python train.py --d_model=192 --n_experts=16 --d_shared_expert=0 --normalize_top_k=false --balance_loss=0.00274 --router_logit_norm=2.0 --norm="rmsnorm" --norm_eps=1e-06 --tie_embeddings=true --optimizer="muon_variant" --lr=0.00757 --seq_len=1024 --dataset="wikipedia_en"
Below are experts of layer 4 (counted from 0) of a mixture-of-experts language model. Rows are named router (the router's row for the expert), down (a neuron's output weights, with its number) and show model dimensions 0-95. Each number is 128 + 32 x the weight over its row's rms, rounded and kept within 0 to 255. Numbers have three digits each.
After each expert's rows: "comes before" lists some tokens at least twice as common just after its tokens as in all text. This comes from a sample of Wikipedia text that the model never trained on. Tokens count by the router's weight.

# expert 5
router:121087156120092115081158125133093143074132142140115097114141099097130101187123129092158158130153123147193113149127115127121135175202185126199130111144138120109104090141159160117147168128102107101141156135143133140107118121139119118131124088170139155134118024123127192132156111131066095134
down0:129197139127154115160149177152111114153056187212066131203113110100152072133120102118133089089063093080076133089131095106147126096167156151109087145140195150084102112136120140165144130164128136109094154075093124113184176134102139123161129164164124115150175121138165127119116112148143118142
down1:122121142096098178097150122107136120127099171101131158124169213141179110166103151101143154178137105119134150137145136101102126111173104110151122150129167101108113127180075151167096096094136186134063105168093132093126093071134141169087137156183140100167136135131121169126193153068102171039
down2:158125102141172173108189131074131186152178185103126153144143116172127071144122121083107104172095179094130112133138181141184129106124116119087134130200133079155065109096182083148130148127121151130138131167106096175108093150122062141109112111148149117105108158149140115208082112098136145092
down3:132203148110105173148154174170145184115168108154171120132121099116180127147106120140155122093129128173164086104071156133060136165110080082053093133102120096123133094078129132165108088123137122060141097165145088142096140097137113073136115122069127137099164153120090117098173136099103114093
down4:102099147188163121099152078121124106109124129070091146156177118140178106162104118173107191119191105139066136116144120144130083095169144045098080098197115089146159112131079065108175137181129109123184224089127116138144096083133120053094094150130127079098157118140146111134168149128107051162
down5:193158151115111094107048146101155091105132114129085129134130058151158144155209102084087119110113149126161124115093088084081197146100122215137138092079060088138129138124138149107106104161096139145158104101155190135110181147148159179131156127097151124161107139122141132089113123156110113150
down6:131142079135114134099121068125078156162097167119142141063140160148139132112133134137120070119157131210109132134105129172148152144094188250119160108091076120101142185110133152147087078143120172075127156108117162073128141142121160123082069225145181156137172155076116127100133124121103140084
down7:161089124124154101140151106137065111086089105134134130130109097075197184157145178131135095128127114158154153166151147121134162110158106150091112140098142113127135134105048146167115122146077146128101158117121145099128099051123170142134156144129118114097160052121145088180166123139107140127
down8:122099106142215061135093130159078109090141164138130090139102131131095137075084101104127154130190137123129072094196114111104146133117133099077187141155181084156118098153139104162102107121181163103140121165136148105106152158122102091086089181116090167114156124073129109141095137189127202093
down9:146079133139106156118158077142199163128103038097085135164117099145151134165108116154146155124112136175143165083118136134137172128163134202134153109143139133151091149179133121120101094113151104146149139127147130062154144132127141172080070179138089091136132098091107099121169178059126072104
down10:072107098147099132111116122156120109183105180178118188163087164140100129098139118126150134103136157099106076096139100105154112118120109066177109104153145131118142112099122120159114099155159079061165150083095074191169152134105153091062115160143158116095128182101107129099119096125143130178
down11:094195203136161126125158154102115186116090157098063141089134141076151088129081073159088112126105073090110189110121103136142175100075123146151150120124158138168182121108101133111148137116121073090125180153194132113117123113107147100161167118131107126138116110122141173127088154143070121111
down12:087107113100119167107159142121142093142139119087119084028114111103147120073104072152172132071172120111146160118131159130070084144133142120098111107094103107098142091137142100107136144086099098118163096140163136108130121161075165195102103121163154105156150089089121120080152075152176112146
down13:129117133130067198126165064094104120089142085086174143149098079142139174100104203105102086138093177126132144156157139080148163084181139157133138105158150140180115057139147077087126145165103112116117084089195155120140099113141141104106147146111063143128143133166139119134171154107109112155
comes before: " of", "s", ",", ".", " and", " in"

# expert 0
router:108116084152141110109177140176168147184162167089115150143043123121116129093088102074129111117122188153121132137141100088143115090123094123119167128121108104086143073177118070131097103129061175170119155167080129073061094129121128111155190119143141106063156151143157147103107127108114152143
down1:111183123065108121122127130120125206105131179166130171164139101131194091133107114148118117098152150174127154185063178102168086113068066109150085130083115164170104166115172090099053155150133151144113092146143149129168103161166079094097167124134154160137125094147131162096168156144107107115
down2:178138130121126102114084144171151128105162086145185144166115125164159163142135141145136146142196126122149117102132199120073111095159150208143078118112169155074066086135188133188188118161141107132163151166075121146118135135106088130181124145146097108107088163102127102080149113162145129081
down3:162139124106088116120148138138120112145177105111091071113080107084124135162129149152106128142146136142120145187096092148134102127120185061150096126124121119180119114081132149160074162108072114177171152163149132092150078098130087124135107097177182157100100123090063208143109129156133109134
down4:048130150146118159142167164118069125144125150131103166132118134151138126164129122174147082112106136132136164131145134094128172097134132195115156125179094132157143121094129162176101132191123102130112152217112098133114133087142122102161120113128147136132087112123170133108160083066151176165
down5:118140143162111115120148174086108100110135123109113110123093149125131123144092133167111162117190145154149124176177087160144155156130133083113159108155152104117109116169136090154125165137153186123126178140140134122091148116098173106101154151173131124099120134202106127147140140145164201089
down6:084117128154128116123074059145115114119124120120137148153144173116183200121145130123055158062132092120125116148135121139113050120121113134116096111126161082125101149179134106107127134169096122161097106074166153157159114067078094069112194158152136109126127150146158086086145114208186049181
down7:141128153135111154118089102176079105183135124135099231088112115153024121143126146136140135123109117169107109203110156089095135107131094156133136138117100128141150166152165149138135095078168166166079135120139116074088129040138086089145143166139124131056082117143106114101086151126146145102
down8:138148145135155127134084171129155185104140094157133149121128128126104091139115148109109104114158117124146086167120193130098137103105088076080128161149119112152167133106097161121119108088109173142147134099204141225102177146123108091095147169162126101166122139116116108099150124161124159167
down9:120149053092128154109102148145136103160141127126117065121122142133113060085122083179081113115131107118093124129164171165100128103127187097152120129119206154120096148146127142114111154103105085179131172134096135055133183109155183117120099087160122158195168117154102124148083165107101113190
down10:092164185151141143161117054196113108060174151151135096172142113136120126127110117058100131115071161099140097205122134185116137139154127094110167129121146098176059109138103136113124121122125105112068167142106146114153102086166135070093115110144127154113112077160131068058144095139124100114
down11:143138104125141133129120128125122155116161172124188077086161159095121095078113181126084130137160087175137104129153141094131097126118109047171090151141100135150119097065078148098135126172131140112108084154089111121100105122146130144128126067107193122143123071100139164093084108091129161109
down12:096056135142091132142093140145201140059098116159204123169107117070160126173060108079190168165076071150106118126117094067179115110049097188173134102129107069100146103125098159118102174141074111121091107166151146124141125115116127145148124116122122130142172146120141126159126105142149127089
down13:110111128051144161164126082136111112145129128161121172121149160123094190176165106151085119150132183087083131152104183162209136117187158082167144143202124149101088059075120116085138136142181099111131111162116129160137171100118128125176113133093124094067179173138136093148144146126129110142
down14:089164156125093090165096113104145198073141090151145112177133146175163170118101119178136075069161130115077107130151129114119110158079101148086079201070106129150140177134159145135125137145103071104095157123162103139102123120073157082150128129197107100046103095134107103085165119094116159141
comes before: " the", " a", " his", " their", " first", " United"

# expert 9
router:107164112213185078078095101165188147182144114052081104085116141129165091126129122117119086140104146125105126132152116104108138173145133175160133136099106085112158143171167090102086168091052129161158114164121102077107108170087130117181165137101094109158151181171133092146126161123071125192
down1:101146124066118119157137116176059123148130091159128167132157109147149124115164113104075104092134106135102092087155161074158122147096165048113097167138111109106158151113102101151130123093089116126076089121143094083193076089116127108125124152152133098111141140148096133108155131145116113126
down2:081142150120170119106161158173156175182104171126127165136123116201098177087152144104152039112171119137073081104131164064168135123146131094108148154141167110123062163160110105164122180180128036114148115171123124134150122185117108128153077152151149192125164096145150181105206171110215125135
down3:112145062170194142117156210154108085133120138164140120173123125062182147122098121159112131074171192055110121139072093151149126162156088092197174159128198101153078166119148173154153066148085193163145145141119112053166140116156177152131077089080102155159108174144087067128122084138122128087
down4:149122170059146171150141119191157173136058147114137156128132074054133122104129115161100132159114167122155136097139188098093117063156066172099083156135166129092149100118132119104200159196157199148112107126122071093104114080085115136072129079135102155101061105090104094168097131116107100131
down5:137157139128128125182146131147147101108165160078085085096115139143093155146203115146158107152103147140147153136167115169077149112125107132121067180165149078170067128148158113201094079176150080152090110181141136161178104074162088111135102057096108095165093112101101090107125111116100117159
down6:177136115125078116096138093120121152096102104128108130138168110128059104101203115077095141149157112107148139129125120106143099083137112111181140157134108165117097193142091122119110104095118144136165116086128146157184156076152059119110127116140129115114161114074143051182133140140104147103
down7:156136130126136096186124124139111148130183140084120086085107094096186151088197076181157081114101109090122121105151116141114192112153179158092133100103114117108112119097087206077142105159130154129146137095132136118167097137164087156147116117079178157131129144219131114141118138107109141103
down8:109140154157114124181084123126045127097154144086107032081158120112164071164119142201073080065145124109179128170115127160092127105115113184136147164135093137109105106157118121181092110151080104139094149147175144092150094102081148152134150136091149143133181068095142105141119170104105120129
down9:113120137137142197111106127141121155163152165133102138154117131107145158149149145140100051106118171154072076107157166112135131072143143163090205126095106142125108157168132124074119182150134080117157136171191135132130098148111073127136125096083157144156154147139164152086106149133121126120
down10:104147043155146146113119110175120096144144189132187116136107129138111147165162109157123115153124131124091180176147135102164114150154191066110105141121151096094176149153124149153142151114149080092137155145078121108172113150123088135130046137114168119139135103143172099179099148122131125141
down11:120123145146075144109192135171159122140138080098062074129123186164087139091109171098141120111133173089129105098170120113131105109101130120164148102131131075131166157083168161121144134114080112061103142172187071064157126142150160176085149189119130122107196152160125121126141119173150092128
down12:089131135086163130139120137144092111139106131121159126087142121094101112145141138109114158094143126125159153137117121112146096106112123171094105143098082181057189118049140068152131165196097165118062120126149109130095084061157126133054146055145083151133088064156149160078111129086144133149
down13:092150139146141131176185170135128145149075103113132141110150167082085108137106147116135159123169100126047211182083134055134053159129150191141166123076126128072110142148167129105120139108127131133087130106113055183115168104161069142114150153057150146148121091144144190134120128155132168138
down14:152174102124173068152111144116143169147141145153166163139139102079126139138159114103143103085130148140148141141114110166175188119096185123136151144163119069048171099122109103136117082080164078091161147154151121166127089140104185190150127163100116053089175124146118167122094095153109186089
comes before: " ", " The", " 1", " 2", " \"", " 3"

# expert 14
router:171129118198089158123161187091102099162111040107112137126101140169097151117118118157087137097128125061150146074145198186146115143109138134133073055102098171114133151149153115148117110157167144181176080118117126155142163126125125169094108149077161176133100060103133152133178122116158114133
down1:041073105089192074102092122103143153122132087114173121117147153160114123137127143141169203203114126191129101171144185118133156132087074178166138118166094188202121133156144112083136131097179182092122173100122146197175120116124139125119116082141087147142088162129124136176120078137119167056
down2:134134073153109174151149163113120036176130076153136151178122130107149091171095139112152083183080151201171119172163144123126073105154167098107094146169200152083105138111164141124126129131090115089142105150118156184119103097095140099133115137110166132132159137112132207121160068155122103121
down3:171175202123162136177058115137152120084106131144068175100131102218162136123123104144157084147150133135145145166098175151175127152161169069159108097105118194125145154135137127087172137111092145149146064146146136140084120145138143093108173109105139125130137103080146103189063103173076176121
down4:105080079137131179062122123129068089137108101141109153154128165127173131174118141156076131120121161146151067151081178104109096048126070190186182118115136120162116086114118135131117125137078126108133135135130071145155123139134140134119101149141119127061178119143125134090121030163067143118
down5:095146085123152123097116112153164111092141142134109125167136128132154126089136079164168100191078151170083097160114119158101103127166155157141125143147112081127119142123099053147118088127115119116157146204132163000166133127125135123194122146109186112108133210124161150142090116139083117093
down6:082139136100140093106134189133096167176117121123158147153111111147114181123073136137171115091205100111079121168194165126123147133158141142124080158185072098090160088141112155179110105094118130108065121181207130155151103130145107101087137116123158065131121120108130160087173147130063107141
down7:176120138167109143162080123121163152135130181101138087087085179158152141161185113098159147167104134133164174105096135104157107084111145115085133163110057171180152123095113147164113100149120187099144088127112120147118154124127127134143173132109128136120096087125184190065125137063118140142
down8:145190195112126124134145062143106174168167109073159132119076155124095119160085083144143136157122120107104149147141130184139089108149159128158196142121154187098126125122135102133065146150137105156131152104137128064154110147124095151075181193155164164119085147166079151091134121097121203157
down9:113171144113135107124071118109093142132113207150114078138141168120142093108073074098123131100164110128126177070127124104151159114095153203074093109092202130161105085082108067121150137144070152103129188155092148150158135150138128138173107155139145119132111095184136171121129134199120088186
down10:137136161172119143095109179150152172152068035223118150174122151148154089124139078118200155104096143128160112163119088075111185148130069084097097160225132108140134167116135128059159117092159115149127132123101152131117119142170140139152137146104126108153094193144124119069160171147137092120
down11:099105186148098088148193110076142108132114138100123157111139153090138107189104047144101152126120157108122112062127155201138142121200169080187164170160177108162126104153174154151145141153150182118123091148076093101116154066144159090134154092095151099118107098120129153074072097173106134127
down12:140151113077129112145102137113120140118141150157089104219157182132078196096162091060142139077153141158097114118120112091155115085160135154125126112087088202131113095132125137176165116100118132146142087147101091087134168203157123149112139112070128148061132204128156078174129075109113130120
down13:189171168124174102145117159146134130152140113091110142126145159179148084118138132146151105201148117086112176157119085109100152191195147236131119169093145184119074157146119175173138139129157134175195129124126208112177090147117150110164105095128161113151085154136150174104128171162147101119
down14:019037148109112105134132154159106097118153123111161125172178171168145153108078076119067156105103162110145062079183112101159089100119155099133149119155127136115135097150094125092134163166127178086153139088095087101043153125171112101123128121136167085120095134086127116146205137114144129139
comes before: ",", " |", ".", ")", "–19", " and"

# expert 12
router:103124146135120090099113175130143162095182133139080115140146124101112083138166119140163137182104156158141133107123092168122140106181170144149103116135104119157108160143136162078150125092110113139131084094196139097140132124148111081102141127127076157129111063078103186119180111133037133104
down1:124130109095104131123142085136101133142112163125161209096151149101155102177103175134136148113197155133163137129141136165099099086183145138150150101090155130080165069118157118133168127134113153143111132064140126092127172095127150156171134111169099107150108099100112124109085084162127116149
down2:165125132070116145124156133137106189119170144137114136115119084109179138135156173150154194088092026161095072118134130072085123127137118121152181126129120172153120146204147103105172179114134148094203059142149147198195176132086109134144112109099113140157102102087109185084115112104142163102
down3:136149149108127086201099083123091152078072143180079147108141152199186135147125091165117138111094138114118111093117100132147079112131113125126088177111114142121114158137130151176105071156123167104142058118155126062142134093134126104111197133085108135133147156143101093163135119143098104088
down4:030148147154121155143136116093150176162194171210106110071153101111097155175084110153142103047126136127148133124085114147118113054136081167125087081137116128134085126147125104121117144104107085130154148111174095107169115163126156149137169056206143134104131099106084181104141113177115105178
down5:111109098184127134094131143157192144137097166156146093158118081135105132061151136095155148096129128163099164134165130059106117078094072087122113152130110069132178119069062088105077098092087082109106087134155210159134097098142140096084166134159128140099126119102141170139192108114079126108
down6:120121090172099175092139108198094127069111127134109119113158132129162138104145101151109108180140138150121131131022158140125108106092100052103198103130102135084161147134133138106148082151188162146141144132143165136115120081168101094109125178086183181184143121138159141146139096109141111125
down7:113180178130097093119152140120183078121178111104169133080142113069146138126130142071112068195109108181112104070198094127098086063143142168114128089106178092122066154101114187147153141119141127154147114136079134140138102153129143160128113096121059097157145195132171119107108134158066110082
down8:145114174146198088130112101124078240123139101101121102122153167111146081112225116092106131109098171145172118123126114158099067144120158194098123144092106164202143136140182178170148096084119188136137114155148168088129160151158090113132078132195145074109125110085179116148196124162138113124
down9:138161106143088122077107136157135136150126126137110138106127089133125099188034177177079155105107076128086081126109090096140107192127067058106146084126152096129113138130159122108189126128129103122132137165099127191174125133129141113140132177149117177104138147090129134105076189132140160152
down10:093066088078085160105097162104160144110038106124165105111161161155176095141133056175102186068144167149142184160123143177163179141121098137141115124064126181156156115103119135134073134110153127167122138084149115149166141120142115097179176127091135127122179128154149121147133156078156153089
down11:150086096114111159177100111147134161117071146143119125117132145101101122133143158178190159117118107111136091124081111123120138139168125087135116148116148122115143161134118096122164121169103148142155175182137159133144178088137126120126154121170061128129145104126102067068090157138113157119
down12:114136159170092114051109127170101149129122072180130186084076121091156128202157133090109139139110083102165137189166112051195189110101160154159152121132132157144143102104111125055127145108105068110097131141092154160114122140119108115130111174076104109153124148087170135099099109187136184145
down13:204114153130136118118090129104163164120127060154126128111163142102159139112112105128105168108131124077115147171085105182170119120125081117091099100149112164154171141123097042136163169151114137174133102158108088173220096168169110092068103109061200161162167084122115122123120132109120092167
down14:173072120098154166152086108121083140149139135156121175126148185113142141132059091089162156122127150078103136145139097136155100130108080119100098155118155172096139059066092101136140125173158135120172105123168134149177137026168108131064104154137096064080105136148117153131081138143175060183
comes before: " in", " to", "==", " of", " by", " on"

# expert 1
router:099160094115120111143135148074128147085116081119104090121193169111116153107150114154166150163155111107095178093129111097157141123079128144099126159169143136133137090116122108135108133105172158082128163115128086114193152104158134140073070115106128138136200149080115108054049098164162126149
down0:148145164132155123143091109131124100171153091148095079107106156114071138095122139154165092165156088131115110106183095141080167133155131166180088161124130081101122078126168066135164125098115175094102151097163136189184156129141113108208135102124094147161147088187075094126113090143164105151
down1:126076097128094163079204140145121121166071103125148138106103162114109091083124112134162146156104166164187120089098147162183145182138175117097169156135119139179140147124153124097125160102132147111094127144086094145189095096114092107147104048139110115148126152130138184077121102145143117148
down2:098110174137132105093131151150161109143131134118148114171128178115163160150175167111105065091126129168170100123166074139138147143154172161163061078202109115139138155124100137149102107113144075192095137146121149093096114188105166042156134122171086087156081157127177112137100131128130122119
down3:147161123112114119102092154138075096143103179130195137065111168115114118163113142129204154105127119135058126121130097123173143113113117100104145132147133132178076196100091071158131191159126110156105074103104192126130066158123108156151134101149077192111102090072116103160135083093149162161
down4:117149082084153090141127122147101118157154113141165124131153153078144066124168122146101117167100085159138120191136202177178119151148100084171124162159149147143163067117106113121131055172090127113134101161179142155107129172120108106097145115082122094143106187162121093058135041168132153167
down5:143105176153157111067144138107174199185161080157113104169166066108137148130093105069137121151103111185099147072163138164166113132116126014091188159144107098178122175108155130111100108081129115094160116171130089143131119112156125152142074111102116154104128104090108124119099184046112111177
down6:119117112094143175117149086147166127111116102104147141198148136071151125147130079116120154119109050164077104166074150164063096170147133066121134137122123176115147103110141166120112185104142093090139133198113071113077143094108085175144116094097110086121115110126142106146065137098121121131
down7:151155143120170144130128115169117139114197131139121182116105101076099148126144110067151132136146114122101125125112123106148162197116139165180076130164114078205165135124182092177104118099124187156172158124124127118151155171127111124072190127161152137089097156076155181139183147174199118126
down8:094112129161166123095152149127140094070150160165183150121158050104135086089119130101128089123146076157139123152152168140113145059116137050163077164097122147062110146100113171128167162129094135096134101149123160115164103120153095100187112106164128101172170114097158170141132129125047092089
down9:106203130098051145107058104125105105131126184099124193086138162092075146130138110132182141112129164033106174109130130071151179149102144226155127106147135138097202138112145119150140172131105133130087145137096117155175122111120140181124148120084151137138134133128105090129136127150144143167
down10:125161130157172113164162109166112123070106161128136124141157114151131073118087125204164107187129148175103168163101109131136147205162117098169149122130100092139197109141144085157170201125172124141090166203151120118153144086127109146106131157114131172112106236171104173156122139144143100156
down11:077142105083136170172158130125101088144135125165106144133128167101157086130108156096084157078055170138129121118108092100132086152137055184147154063148122104170126060133115106144128138161139139125050121143108109144110115131156166148108150083073120086097135117143178155135184120104150159090
down12:128078081102150102120076117082116080121176119079115046147081129107094108113157080142151119138141125107203199127109131168220159129145081107152124155161128149203132125148131117095092120085144111188130131098174136145119122096098131139127100068141119133142110111132104114111117156114114191097
down13:130107087166089166126094162153142170123196081171164086154122177173113074192191123117152127114095143102174149103072135141128107122141089159116107102130128127144144099157149134166121186141177063128100156118150092081079070124153164089113172145172076142127122178105147149064145140162150122131
comes before: "-", "\n", ":", "==", "The", " Born"

# expert 15
router:074134144146149186125085077117160140141085123143105137142181175164172133158128147185101125044118118089109060100107130129121098062138121134112122072192111158182121125088084067126167118146168165067151137109144142155129101119102147124146107150136119109103108166086110099113096125101136094147
down0:091068074077073235107141072153123136122164064134120120157119118167096169089160132153127148106168142090165136157118094141114103067130158159159129134117090165188095114106101102140122111117089156169136125164138172147134136093140076125106147149146137130156100131141095059116125089112166193115
down1:108200114120216096118126175164136110164096112103145145122192148189102147111163115099090142174136089112167118132190134114142160129171117161133126109137154166123131102160132129149142147108094127077153095113150095109129179165103094089157147092173130087196108091147115130060163092132051069109
down2:045122116079119159156116139168140169172092133140079122194136151149074131125095075128174148127085102155163084090145129166095166158135125169132120149148076116116173106137122170118095086161214119117164148119164156128176142169119177136105121120027131121146102125091119154120092171072171148113
down3:114045131102121140070134088104109110164100171115179103136151116109107146225087128155149157099106121157196144163110153104166144158154206075119110124135099129126149101096164044159115144167091161112132098194159117097141111140111137147176153136099172109109112067119190171087118143084129114143
down4:152077105063110140053189063122167145145131082112120159085124138150090101133151105127121122145136096127157096168100116167130112114098120150144143180125096069102103161157073108069121082140122079066105134143089177060128130139081133164157112123176115183217135154102107115156102169129106179167
down5:103121081120083119117159133056102129147148168170088120101142152114093150061154125164071154114046146137132078140100137171160166151181105166175069139126147150103073213083131183111116182148197156147165076107113146107125120162134103116200187097086120099152118102116133162168156146120150088129
down6:167052078092147126157137091098108091151100168073127078155151148117127135114115129159138150086089154090149146110061149117087106122128075178198099118096082106086107138138139139095150106063059119097135132094141095185122110155136145106150114095112128150133124117157169127154136129117128125043
down7:100135103159182115150145142113156116145108147076135153167147109128151147134075146125132160094083102126067162122117123137118092122152130061104147129122101145120094147130063119144119145134150086196102107078155079113072096117131133096131138117070159093179088175152182162091156121134027145153
down8:104104162115149125118093142152108066078139160115058148121080189084111169159143114071087117132104124145169094089162142144117172170153093089108147145119133084156159094142127130037111168093112111096107142121117074131168075134068166151079155130148132117131112120128111118105179178123121115142
down9:095126147202209135112136142092119169159121117169103119142101061149159116152173132137097101135153090143088153178118135083118151186110098131095105154162117117084117167137115110101076103137160115160107093089192141123118101076093165121122142100110025146144108096156147142134102116112062157111
down10:146116077096154131106118130082169172116103074136178131171130138111123130106155091122159124131055160099152149137137164108147170109118161130119101130102067117074134163186133136110126157172125082102104143109223116080100151110124033146120109117108029105142124108133192134159143144213149145125
down11:168109179105050122119120147122071153078062180128150126121140152111098104051172130153098112117134070195084146141108117170152175082107113061111099134098206129102100121169128089153086142172103129156110093084120174099142101132101132115107108118145143120118128103123120085068097096144066149182
down12:120127110147105121120174137091116120142084186125137116151100110080116081170122120179041126156107201107176125084109131114184136079144088148047126161126070106133145170134147146161156183108151127194103153127108146082082101174144137138133094076137069149107070184212096149123143129129164150160
down13:156108178103148155132118123120122115138108112138124143081050120161114137191127102111087123155108098072102151080133113136120107045139097125103110121141151120086156143061113152143168121160190140140184097137116103105121152153096051173125109140032111129116111164171085111113144148091128111141
comes before: " |", ")", " /", ":", "N", "W"

# expert 4
router:172167092104153147144127133093161174078186173162084152145142161100092160081175100148196192108120115126140111141090154090151119103160136078074096157146130165164104135103146146171094112149106135119118116076101128168173087096064139167063104162108122145134063136118178176120163138178131158108
down1:136108100111123169084157165027180141104109143083118103172120100097105107137120165101145135162144137057161132096095122148158143125111144096083131082144105118130152153104127077141120075122109129101069099178132187144134152179106140095153101150167188122116142136141145170082164155118129141132
down2:151138071114089041171128146124119120130143136111145138149105128128095121132161164179131085085068073093159163170139123169143115169213162181095150124145106133145091120159132134087080134127135172099144144151139142153135133121042159197085113119155167175130139153084114124155155114121144182149
down3:163100135129079046105184165139090164149160165113165156176100160101080152126155117138105102085138124160122112142120124145141101118171163057163121144105130118063071126155074112216108110123128156123133160097096108164156170116095197101184089063123141121115102125126117080155083131113137113123
down4:148119091133150162131146152153193128113115205141098125110137136131087175111141111124117166093134201122150149130157105152130151114087192161031167093196121147179068174140119124205103159080150089185122082127110131143110118108174175131134129140124105092130108074098083136144112129152123114108
down5:113177168183132140113091163157098136171066115093115177116117170122148192110091137112167156163125171146080135185181121160148114111036129163147131132149139141140177134136198119119100109150105130145139031182171134169166118094137108094161110107062156143126106099153132197172158132092136108134
down6:138159119162166121122115144119149123148103122144108100093084148165179073109123143110127129140165131188210107098111110129103163166196058144162124133094127089140120162187191127116149134130130092091120084124129122140099158132167109081099118110141176060123060125088171136105121038133074164111
down7:094152160078072144061128114162146109157091147200117135071112086145122089177178134098110089070094149118169115149133128074154103136118117131150127130127191044143122154093104121162158123138134144120154137161162169127086117084145148116164069076156108035157101101097159172163127085186181111147
down8:160134093160206116154100045086066123095157092167105130131107162147079164051169125078099063076155140047173096147130199152116125097111193135151117197148094152105152123142148125119166056090198160078131096112114138169129152129092160064112098159109068118112150148135156128204123132127119147149
down9:153129084133137104163180177121143126120122091078161175141147102114155165146129110114122144128164137091104153186166138129130130186092117106124143130049095162084130112088169149062122086127127144096127136136080114091100120161145087094098189122156170158111169185134094109173122116120124163129
down10:120114122139095108135153098152163136174177092074151155153130065156157150048211131121121082098108136162116147127182126128136105161116098088135125117136151135102095120087179144160157133150116124130127064152140105158133153160116113106168103088124114138119127153117129086103141124168151179055
down11:067139093155148097161060159149097155162094109128140151116126122080156107112128088092154150125110128071142142124120142140145149167112136120164121141182106152081109083081061105127138165113075076112103115159074162125151091148184102116130131077104118123130162066120147117185154165125100096141
down12:136119145179121091144122146150089095124128139153161116168099059110097111105132118115163123131037172171085125143105204099207211124156182167079197116132086077163128185160129135137155136137141051173106105184156130151160110111151152159109134136120080113084098150125171063150125128138170196124
down13:132107117148220180142149138098096130092102151109133090182116121140072137148122109125136151128194128159090194154035116098156112107077138146115157110099138117099033094129084136128160145171126130143141160134183150097107152134148198123133158111156110101087092112169097111134146150081099118117
down14:134108110120190107135111163091184115127095143115088142165105118160149141179134133103120139097105171115075150136116214135125183105156143162169079109201096153137176148119096121185165180147173196138122166143187118119139103133157147146082149040132078119179116163099104148121103132158171080108
comes before: "|", "\n", "-", "---|---|---|---|", "|---|---|", "|---|---|---|"

# expert 2
router:115188113138140149123106132116163075160025057076147115150114139179124146080147154089042129108126111121075104100131146086124141106115090186060099168108121132141147114166088117153166092100125159052106062131090097192138157134150108109188146129105114115137147163105102093136126181182112138081
down1:116133151141156065171169116121142101143121123085138165078116120061140077101138150121153181202077168081065150105128095105161122116137059148097171114155184095115115134141171124084137154076106153174101108046073134116141172081101109147120124150188093154133073099083126089154138115070127106140
down2:115162176154135066143163080177174116094171132128095136104109083150203164165195107147121131126177117110108143121153128138120157109203111103164119158107150104140125198122178149137184178174158133136084111146149164097031130105157133111142093088151188131107168177122108119141072115110117120134
down3:166122092135078088087125113157053178125119147145127072132193112094060127187209124122131112130138086118150157089132088197146113086115127109096125115112140114111077151087151095135155140132096160140155146061151174114086196140116117121144135129114123118117162194094105070066128153088143149131
down4:087145184143153148144064056126123102105165090154100147104131096175111166128153143090075141103138080145099099109134116130100150181139155135144144170168160195054173091116164096091159087148134117144113144168136090118162126140122141185088066167130071151065147155171117127114100117143118142130
down5:109080106131087081156178136107119093080125124114159093064117074110170151155171132108142156125122151157103151131084098152144179115112138184163125159125091113153081086112132092096176152130147107110125165175193031121124062129158137119093107111179152150114084138106131115168159116176054158167
down6:118113129143144148112128125083137137097150129081162115113077152162165126134095127086116172117112156140101119107117167130145143101094162133133172179156207148118158137117197093108079152107167104143133143110158186131151101111211114107147159139139117055177077114160140152124076157135079136146
down7:117097125126115183095162147146127077105175084131133097165082065143077160153086108139122140071122119062142150077084104109156103126157201160115136107222153056121206076136121041118127095130117134121094127095189128166085067094167134122137170056145107105128132150073144154071111134123103135169
down8:180151142120168136169160178193135084078127147050111147154110211151086141190112108152126069103099135139154110175099198148056146183120139068107119138098114152090122172158162136172140149148127092106163100160134161128145130088098115102084195119127152142123173148175063117148087142134131185124
down9:112134187099093163096137166111122104117124144090122119136138066141129146111108089085092119104151110093135099142096193095116121125116163088113177123088184145193100176122112129118075126075103116080149082105123182134054118101107131147119164055164096122141107101177162147169191133086088132146
down10:099108129105118197063104126149137143173140135122122122087156178124120123237092084142141114163118136131188189114087084161176191077160116094114140165143202117179154131114093150098067118116036101087159085095050119120142131134088127133096122155129151093140173123125135131133087154088143176161
down11:140135157154139058147118139129124164121090144151176114119184152136137056098161112124111107120139155101172163136111078136095096152089097181195184112104108136149202134090160083132138136141109146149128158209099141101110122142167059109114127179137149185127143133063164132119161111101076109137
down12:170116150120135135127123177106112105123148125100132164080129103129145134098113078182130059104131112130161182189104157129178148115094163239094121110089140137144142142132131138157140080096110168105188116051182109136072103174128108106071140131097106123069141041157161126141133186125140157139
down13:096132117119114132147156126135093108166091108108131175192107129172146106104104161109122075117115094085146125152102165115087102106129152103183127181102164104079139156151166125112089124120101130146089112159149176111165138131158118083130146077078119115158164141129064105130138131100122059148
down14:107108143073126144117149150136156135043095109087128187116144093146114121128103148121085176147158150105145156117117134126129113115076128164162134223128111116134064062194086092130178144135144136071085113095122102120092151153114115121187115122169107111150067103143046077134179149138181120157
comes before: "\n", " ", " 0", " —", " 1", " 4"